{"d_model": 256, "activation": "tanh_gelu", "routed_scale": 1.0, "router_noise": 0.1, "router_bias": true, "lr_router": 0.000547, "init": "trunc", "init_std_qkv": 0.0391, "init_std_o": 0.0, "weight_decay": 0.43, "decay_shape": "cos", "batch_tokens": 131072, "train_tokens": 736300000}
Below are experts of layer 4 (counted from 0) of a mixture-of-experts language model. Rows are named router (the router's row for the expert), up (a neuron's input weights, with its number), down (a neuron's output weights, with its number) and show model dimensions 192-255. Each number is 128 + 24 x the weight over its row's rms, rounded and kept within 0 to 255. Numbers have three digits each.
Before each expert's rows: a language model's description of what the expert responds to. This comes from a sample of Wikipedia text that the model never trained on.

# expert 12
Line breaks after titles, headings and list items, the blank line after tournament-title headings, and year prefixes like 198, 199, 193.
router:150120155085105090133138182116133138116108149113152130139108079113168147143103151133150148143152164116130106122123163144135141121136127147120140128084110169119084139122119140148115164160140141
up0:125119140157153130103134077153121123134159135086122117157104123105070129148089149149143159116072119172142139140110163170116146132149127159143120091141123170101106090151109080118119129142124084
down0:148132115109117126118134148089149079089149154120128126111144120155111083089145091120089145096138146113078162107114081109169118129183122183140143159127125137185103136118139126151130141102137107
up1:132137143170148169092129082173106160125127119137121118135119078123111140151115120177099137103072113116111126105124109118146173149120167134095121111124100098148119127152120124077114122155134106
down1:172094166092136106117149156154164130133072099108115145109104117150108161153093136128096079133126151115147132088114148105130164135131083141179138133120123142092152139051179146128096133170115122
up2:145131122096146119070143118131151117110108092148132090126113174079106164150147147174144125129127125114122170142137160141101126155150112184146142165123151150140158083125110110110135133144126122
down2:125136125100129093120148161118164109097112155134101117143161099115121146094124151131128144132128156117131099097102077119139091115149129165105131131102140174147145154068120143104167140184130156
up3:125115135167129123149138131087134134131182171158132091137105093130116140136106141153074165171111097129134132148128165136149117112164111132127117183138105135133102097147159066117115109110143106
down3:098146104075106145142111139128164105116100124055125146158108133137145130150113142113107188146082154125095150150149103119131123140099112103159162132105083116111145134151179170101138130103158104
up4:167128077161147071159120083133104117089115100128134145139083154191129095128129118155198102158119061141113130106129104140123128121137127129124086127120100135156121126135113128138147168102119126
down4:164124168119133139126127144123092121108140117071130111135151102135098111100119130146121142128091108157158129092103130147135078102120158086099132100104115166114162124120126154088093102115143152
up5:092124149141141161104123096144111146129145108118117106116106141110108126152138160125082162085147115143140146117125165134101147147161196150163118138132137129145137187113156115114091152086178117
down5:182118118140116108120130124143144107131136158132122115136088119207136082128122141115154133096123152079118115125087155147084150157104160122163118120094112118112126123116165114113128112117110167
up6:111133124103169153133111127088112175123112153152101131123113117149133137108110176130165160151129120129121157169133105151154140125128149112142100165128100134136117049198102157090114124144151131
down6:079111113119102101121148159132119145176111086130129163096162118135146130132123107101118120149103136147102108088160129124141089139110080097141137096122134173132128117092156169109135128088116102
up7:135138156121092122123140092110078112137116103153088148102153098135144143088144134118098144121117150097135153123119176135141143117147143110111134135131130100118167119140124130083121132153124115
down7:103133097124135157144128126139129097106116140110102093174148165129111122150080148123153185108113174161144093114135140109146149141134166135104141125147144139137157090134133131119061154165164076
up8:116133110139132110075138109187161139084133146140123077138123133109098149121120148138123159160134151127128129059107132135105142148113124132108147117120106150092073121115103073130165117129143094
down8:125133177109109123100122104103124125077118164125107112089088156127139111155137144134147193123126141104105108160123118121133138141149157163144116138099169179123154153100139118130174137133118120
up9:158116126126138121132108097103120072122151095153131132111105129157162107129119109100126148148073093095108115134126137123129082094153116127104091140121145152135099097140122116122173160127175143
down9:113161116109123140150115051153126112167139062172127094168123171126112139111147124123111130135144095144121158098156119127095150102136124114154102137117079116132131132143139116153158135146128120
up10:109133136139151123126122140139127080090130156153140092094085118118131122107136150100074137087111185122162134111127128145116114153126127126135116097123147120133131114139108147150126134122159115
down10:103156105134066111122115138109131161165097114141128120092140109128114157152115160158154145109140113105121125148166137117124109168130148156109110154106101122095099157120123121144107113121109131
up11:130084127106150100163122101146071127145178143101169162156085127141129096117138147111147114143151128096169095136121118150130138134116117112102104139121079095140152139115130131132086168132131124
down11:138096151159112155174127131128132122120102191119083135106115148131101145113096124103099172167128145124132146134135124092107097140109149134114118111164140127129141133097146140110138090087121106
up12:104150129139123106110091081129125109109155113150106114099144150125104070117108120106122147122130110084165101151146142136098127087153137169127144180118120115132081073123113105171093138117107098
down12:125131143077167117078113117103134125126178147161145135141123152163147116117121093135094081085112134091130123133115157087151136104141113148157175157119113112088153170160079154090141132165126142
up13:126096172130103161167133130127124088106109103132161117164105138117121142096136124127151146144118163128121153115118136095125151150113085112137137119114105139133131162106125113137112186119177123
down13:099132120112109143105137115113118140125100169155131092146166088138136085137087143121113113112138142137123152131124121102095118123118154087147103108165190179101119147104166106116150122134099112
up14:102129128128149112137086130155129135120143140076116127147117116128156087111101167107098162118140177178148156104151129107116132101142153168136111111147129184127146137117151108129092152090135128
down14:088133174136083132140134152129134093133165135124153113101138132100137140095170177118104183148070131141127110130125128112088089089103153126147115130125127085145145155113129089142134154101130151
up15:128105191191146146119121096110145119153128128121108120142124136100093148122146142153126155076103161095172130078142098101088151114140156095098112135129151133089166111104129111073149126110152117
down15:096108139143099120097138132136070152132125146113145160118125150103136094142113120109153091107121164137136138097135149109119150116155131122116104166180116084147134197089102172145179151098142157
up16:165148129139142127104151106149088133160129105141140131166130123086126121119105134129114119107143139098145129128155130138122159101134117163131122168159129062144151153117143115085157167144126107
down16:123140149100156140187123147123172126139136125123098115113141105127129133126127148133161146159158099128084110133154146100138129148097081099114122111114132139170092130099127116148112120137179155
up17:120163148123150110102164151109115158122142088143098150158114114139134148132086123124128142137093114146133154117105133132114131069111116124113129119123092112160147133137129105101148108122102138
down17:114115133157122120146123153127096151114157203112150169104091113129198106158148179135158115154129114137153139105136099136093138146109185143133146137102143153126105101072085159122129157142190116
up18:142171139106143108112060096118125133135171128137120122133129118146127117136090064092131163155114063125171154122117118079116131107127130129146111155133141109103113122131118117162106114129111120
down18:128161169133117165124133089095147128082140101155097130123081162133114124117089100144098114139115165135141109169099119110092127162109129141092106112113133123104130113156145116170070160145119126
up19:090110144172128125129111135125108144103118095130147086169132118147136142131165134131156105144131088126131166116128131145124144122143123144130140092150109165122122141094122137130141150129143111
down19:112125174124141175105115170153145109119138117079122133131115115129158162098112120117115120145109139103115095140160115105142099137146135109088132107134141111131133107100174112123141148109103146
up20:144091180145176140080131131112147125101156128108111134152119156112126152149149134123091135096113137121108166120147157148082143139149129107118142116120089151155142128100118131126120165134104120
down20:115135106113121101103116100140173108123105108187142061102124095166103173180123154134139102131144120084106075132124139127129124116139133142117100146129113151112120154143154147167143113115120168
up21:116119178192145130119120093158126092119114103113115099112140107127135179120178086123097136110114127153136151119104106109112127151137103161114125148138106145113136115083110123111158162099084137
down21:139134142121117152139119087095133127099136163161100102148119131108139138111116114124154139126125148113155149119082131128127135121123135175161125114150128095121184135131182107173129149118136136
up22:158080103144159138112139106128093114127135105105152121118139168133094156132142107117139113134138176101153094117120120166149179099123147108154150150130140138137119132111086122119120118137186109
down22:102158129146122119124121093087155098155114140188118072117118100155149108129130100122120160148098130113095102103135084124120145114113147158068094092091106126169166130147154109083137088117135116
up23:136141130123123148089128058160113150095136108149118098106138154106125122096151117158111116138126123116114108142107066132122163099140161136127172146106129079150126148123133085116140128122139109
down23:135123135132150120174151095127127122129122139156115148148109128125124084133139097134104122137102119080164098116142199142111144134159143139111135111157130131144145090123104095113139128114139109
up24:148133118152143149130115102150144143140115089078202132142120097142120091121136176129208113158124157126149142087192097104112101122101133114137109114108068099125167137132138111116138143109106127
down24:140105143138174097094165134145058119150139125102077201176138123087124144091131087125127171117120097086126126133114095168130154140151084101114109163131120179145118143129109141146088102100127115
up25:128151123199157148124168097120134153129119129169103120166114184129116131116159121145172107108132112096113150151145143157115141102102114131096190138118088146130090104133084075099182162123152140
down25:105104138107130115145142158107111174105124095165085119130137138144096142109110122127111130099105138165158106130178142126173119114149141111116105108117130118163133114099142180083107139137100108
up26:085177144103135114115169095107159130079138125151134089169159112130123088116122091166170120148129165082101131114110137096095092138132127120130156158132090123086125115095127134093106151144132121
down26:170104088131127168093161096116139146106113158133098112103089107106155140097160129122135104122154155095145159127101130130140154137152159117188159153099132134125111096139136123134149119101122141
up27:138122143171086123099137124102115136158116120110109144139149119105127085108140142143136124107147134146124157150142147098102125106127129099139112122140130147119133112151106149064142143091139094
down27:133137129165112124140147103141159092111163109111097092138116125117105129182143132134110150087127150125112080155113130088155088105114111109136117143119046163114140151108123108124114157111129121
up28:174107143136117118122133144092200131095151115133148144102107162141119169117111155102130115143128123154142132109116120101117130110124105152109109123147137128130141113127147127118093126136151114
down28:093126147123087129166124092147144100125140117127123098131166107119103062136150168140128170114110111134149123107105100160135117102129113149102141101129151102119135132098130134110141126072133131
up29:128138136116133120077098081135145118127124114111117085168145138173129093159137148103099112086091124077112122114124138143096115123128144102109105116129108159143175115117092128154149136096085141
down29:125133082118082118112165124169148130124117101107105098120174100175126163123150150111151097083149121119158119142134196104110155052136099122141149157113101132121115146126107094101117137116139135
up30:112085119144160141113120101132116123135116081136150152119098129113133165112149098141141150116096150127129126136155113114088122136142098134083119110134107178139081097133086103118146098137149123
down30:190143155069134099124101131089140134103109138176139105140119124134109126129128118147115116126135075132115186115080107107117135119101115137153123104161100118052127127145121125131165119101107101
up31:133091139160105129127100154091123118100152124155117094176141140131151072144130100106163121120146112091133137175112118135137113126168112088138124153125124125131117088092099096127113175108115100
down31:120103142167157141171151141103159112117117134157104162104078099173176081135124104128117173154140120106114110125123121158157085126137118130110117125122178163107108098118142136087146104149118129
up32:101133111135130063113096124155120147121163117086077093134185162118118122095124132108126151114106148142142156119183131119108144107118102157158131122125156122133083101099144094167085135139108134
down32:137154189071131142167131140092101078077160147130147155147151116157172124132128115116129120133112161143168140149117118150105124129179142140120137149087141124111164090115112143113216121077164116
up33:123118124130143119160140153125171131137123094086129150130116096111107159122135160108120163111125087174128144150160095151129155153130143173160097113139119097132114113126125107166106138119137117
down33:146134093175129126165131134127127119103108106124115174159125157170068105106199177137102168113153113124183156104135109136175134174147166166139120115127106149178129131167101158117165152157123081
up34:134140151123166151110096143099111089097161142122158131129120102131119127123137150107085183143126127071146144111089129129143149134145145104160144117127074106158076139141133104147090123109131077
down34:121152161129097126126131098161068133133146093127104105156113149129096112147090130138133139137129094137117146172150134144112085101111131110139104121115166128142181129151123139095104066145096160
up35:142153159113232133102132086110105122137158141106122073149134107107129099115097120142127113091120149083145103114099136131132115131111080153109147113128124088144127141117116162119132150124094133
down35:172136096122133125116145067104136168151142132110144127147131158149137174108162097142134159160110111109129127147150108153087151085187111120162146099115106161102115152144096161129111101108127125
up36:119172132132128130105170142137128165089118104148140045134134140114090100109110120165131153103121123089130112114098193169151151096150091156143109144138131112099141120141158142104111097137105115
down36:153158113104105139112126120125134119129140073079155115130088118180102174122110124142104139121155097106137132098118120106156103134131163121123119126106068103156150158104150130091145111152139135
up37:130133111100123129145087074135093129119137108129128150169185161141136144151159112137105111120108122114133137167113142113091133104148147139096117122096126133140133120132129115183113156108131101
down37:126122085125147123144098099115144144091123124101158109111092169118096175115126152112082117173145154156080147128121119108158132133093112140114141172126082142156110144163153106113116110165088128
up38:128110152159115135125129113114098132155135115139095145112139138146111161123133129155132104151128103128151134130101150107135153097111124101103125135130087145117108070147116107098129158111179104
down38:105116079125174130135118144160113096124093114137115124132152126114118112123137161110145129175153087122102107129133139149133169153159144119126109122142106152112103113111124131113103126147165141
up39:097116142129100107144115087107096132118107117123089170140133156114117129087141154138153126157141138115132143138208105097115142109165109125120103120113137153156119129133114130145125155101157127
down39:138139187084076113126160090129114120119142099151138118122124102149152122133085125123150166088086171176160133142105117121152127146118145156100143116105194110114162093101110109134132099116082144
up40:148149153098135106116145102113173130086168161116087140145131131113118064093094155199145168084100140149140132128148137092091143073143144126118092106121125054148122080115121099135126136127112112
down40:098115100138108160122137149177134139122125140104138112135118122150139131126124087129122138126126118139166167176119141130080131118168117142075159109126134142108118124178124126168106111149159117
up41:132123111108119119141070097123132128148160130150128093195172124122121098121145162109173137113136166132113138139167115125150131148137106162094132155098124109154102126083113088121092186116093105
down41:131140135113126153107150160176138145095118151123115178090107137121133124146118172120117172136115153119117137090093153079174139122128130121134221177177118127137149133158135089095130114129099090
up42:133114126106109129122087081126127088095132130148117078142112119130146130115160097102088118097155131121150141127087121129115113116143104149109145148132124119130126155171113115109130113119096112
down42:125114092156125100145104132114131100125069135162147137115102127130162131120133137121155125138139165126156158107130151152146086146135110181116112151131129112129110106146129107096119181150153092
up43:103081177131107130133114118157120158069125113169158118152148100123127137128160112098127159107142110123104153122117080104127151077143130116107119157093093115135154106131130110105114175112129130
down43:113116140152094131167096158145151120142148145128156133112149110102131132120112131138104122142115071102132115120154099102156133051143085118167095118157120156129112103140170113114156158130132098
up44:143123120126143126105128118117159148098126130145149120118087082126139163156115159152140120174127164108157134090109124101118123119121166108153116120135098127119082108151087140087136124116161102
down44:131126127125096135120143092118113162146118123101137141144140144120120131150118113124096095129133133103101140146121130117122123135175106176178096119141131118081125176126130169114158136116095131
up45:132156168099140111123108105142140086122152092085130147149126108097189126142109139098129141154128053135143133115105110072122108132175116162148139183150137124120138163080143127110119179116137122
down45:128146136129117153142142148110101164083170150138139142108107097130125125154096162149138162150133107127103121142144115120095135148163140152142136130152152116129116134056119096133113112152058164
up46:125100149141135112110102129077139154160148101149135094165126114124120190120123132104130067075127146152142156127144112118150129150128118146138122123112097137118098083186110141098160112113185098
down46:138152116083096143136139111096122084086150140121136112119180129144154142101113082124133120093150181108161157117146150162137146134157091145082136168149120163134157078162127120172123111109139115
up47:109098136147112126141102121136140122107136134156139081139129133117123127142183132132117123113132119156122097114106113104102120126165100132119118135141110118102138147119145097159151147138161115
down47:114090168130213147158095147128119118170141161144106128147136120095199145166110125114120142134104121176116149108119144150133138102151188075147148110179138145115123149109082095116148145096145134
up48:159132152103141104122114150142108148113141124123063097123123113106096133154132126128179142138131163125089158077078107109106125096136098118093160129128122136133179151153109153098107122127166120
down48:116157100144078159103132130101127105131071138135157130115121096133129142123145107128106143161138072142116185116141140120106132098109142097129151130131107147186108125164135176136120123133159102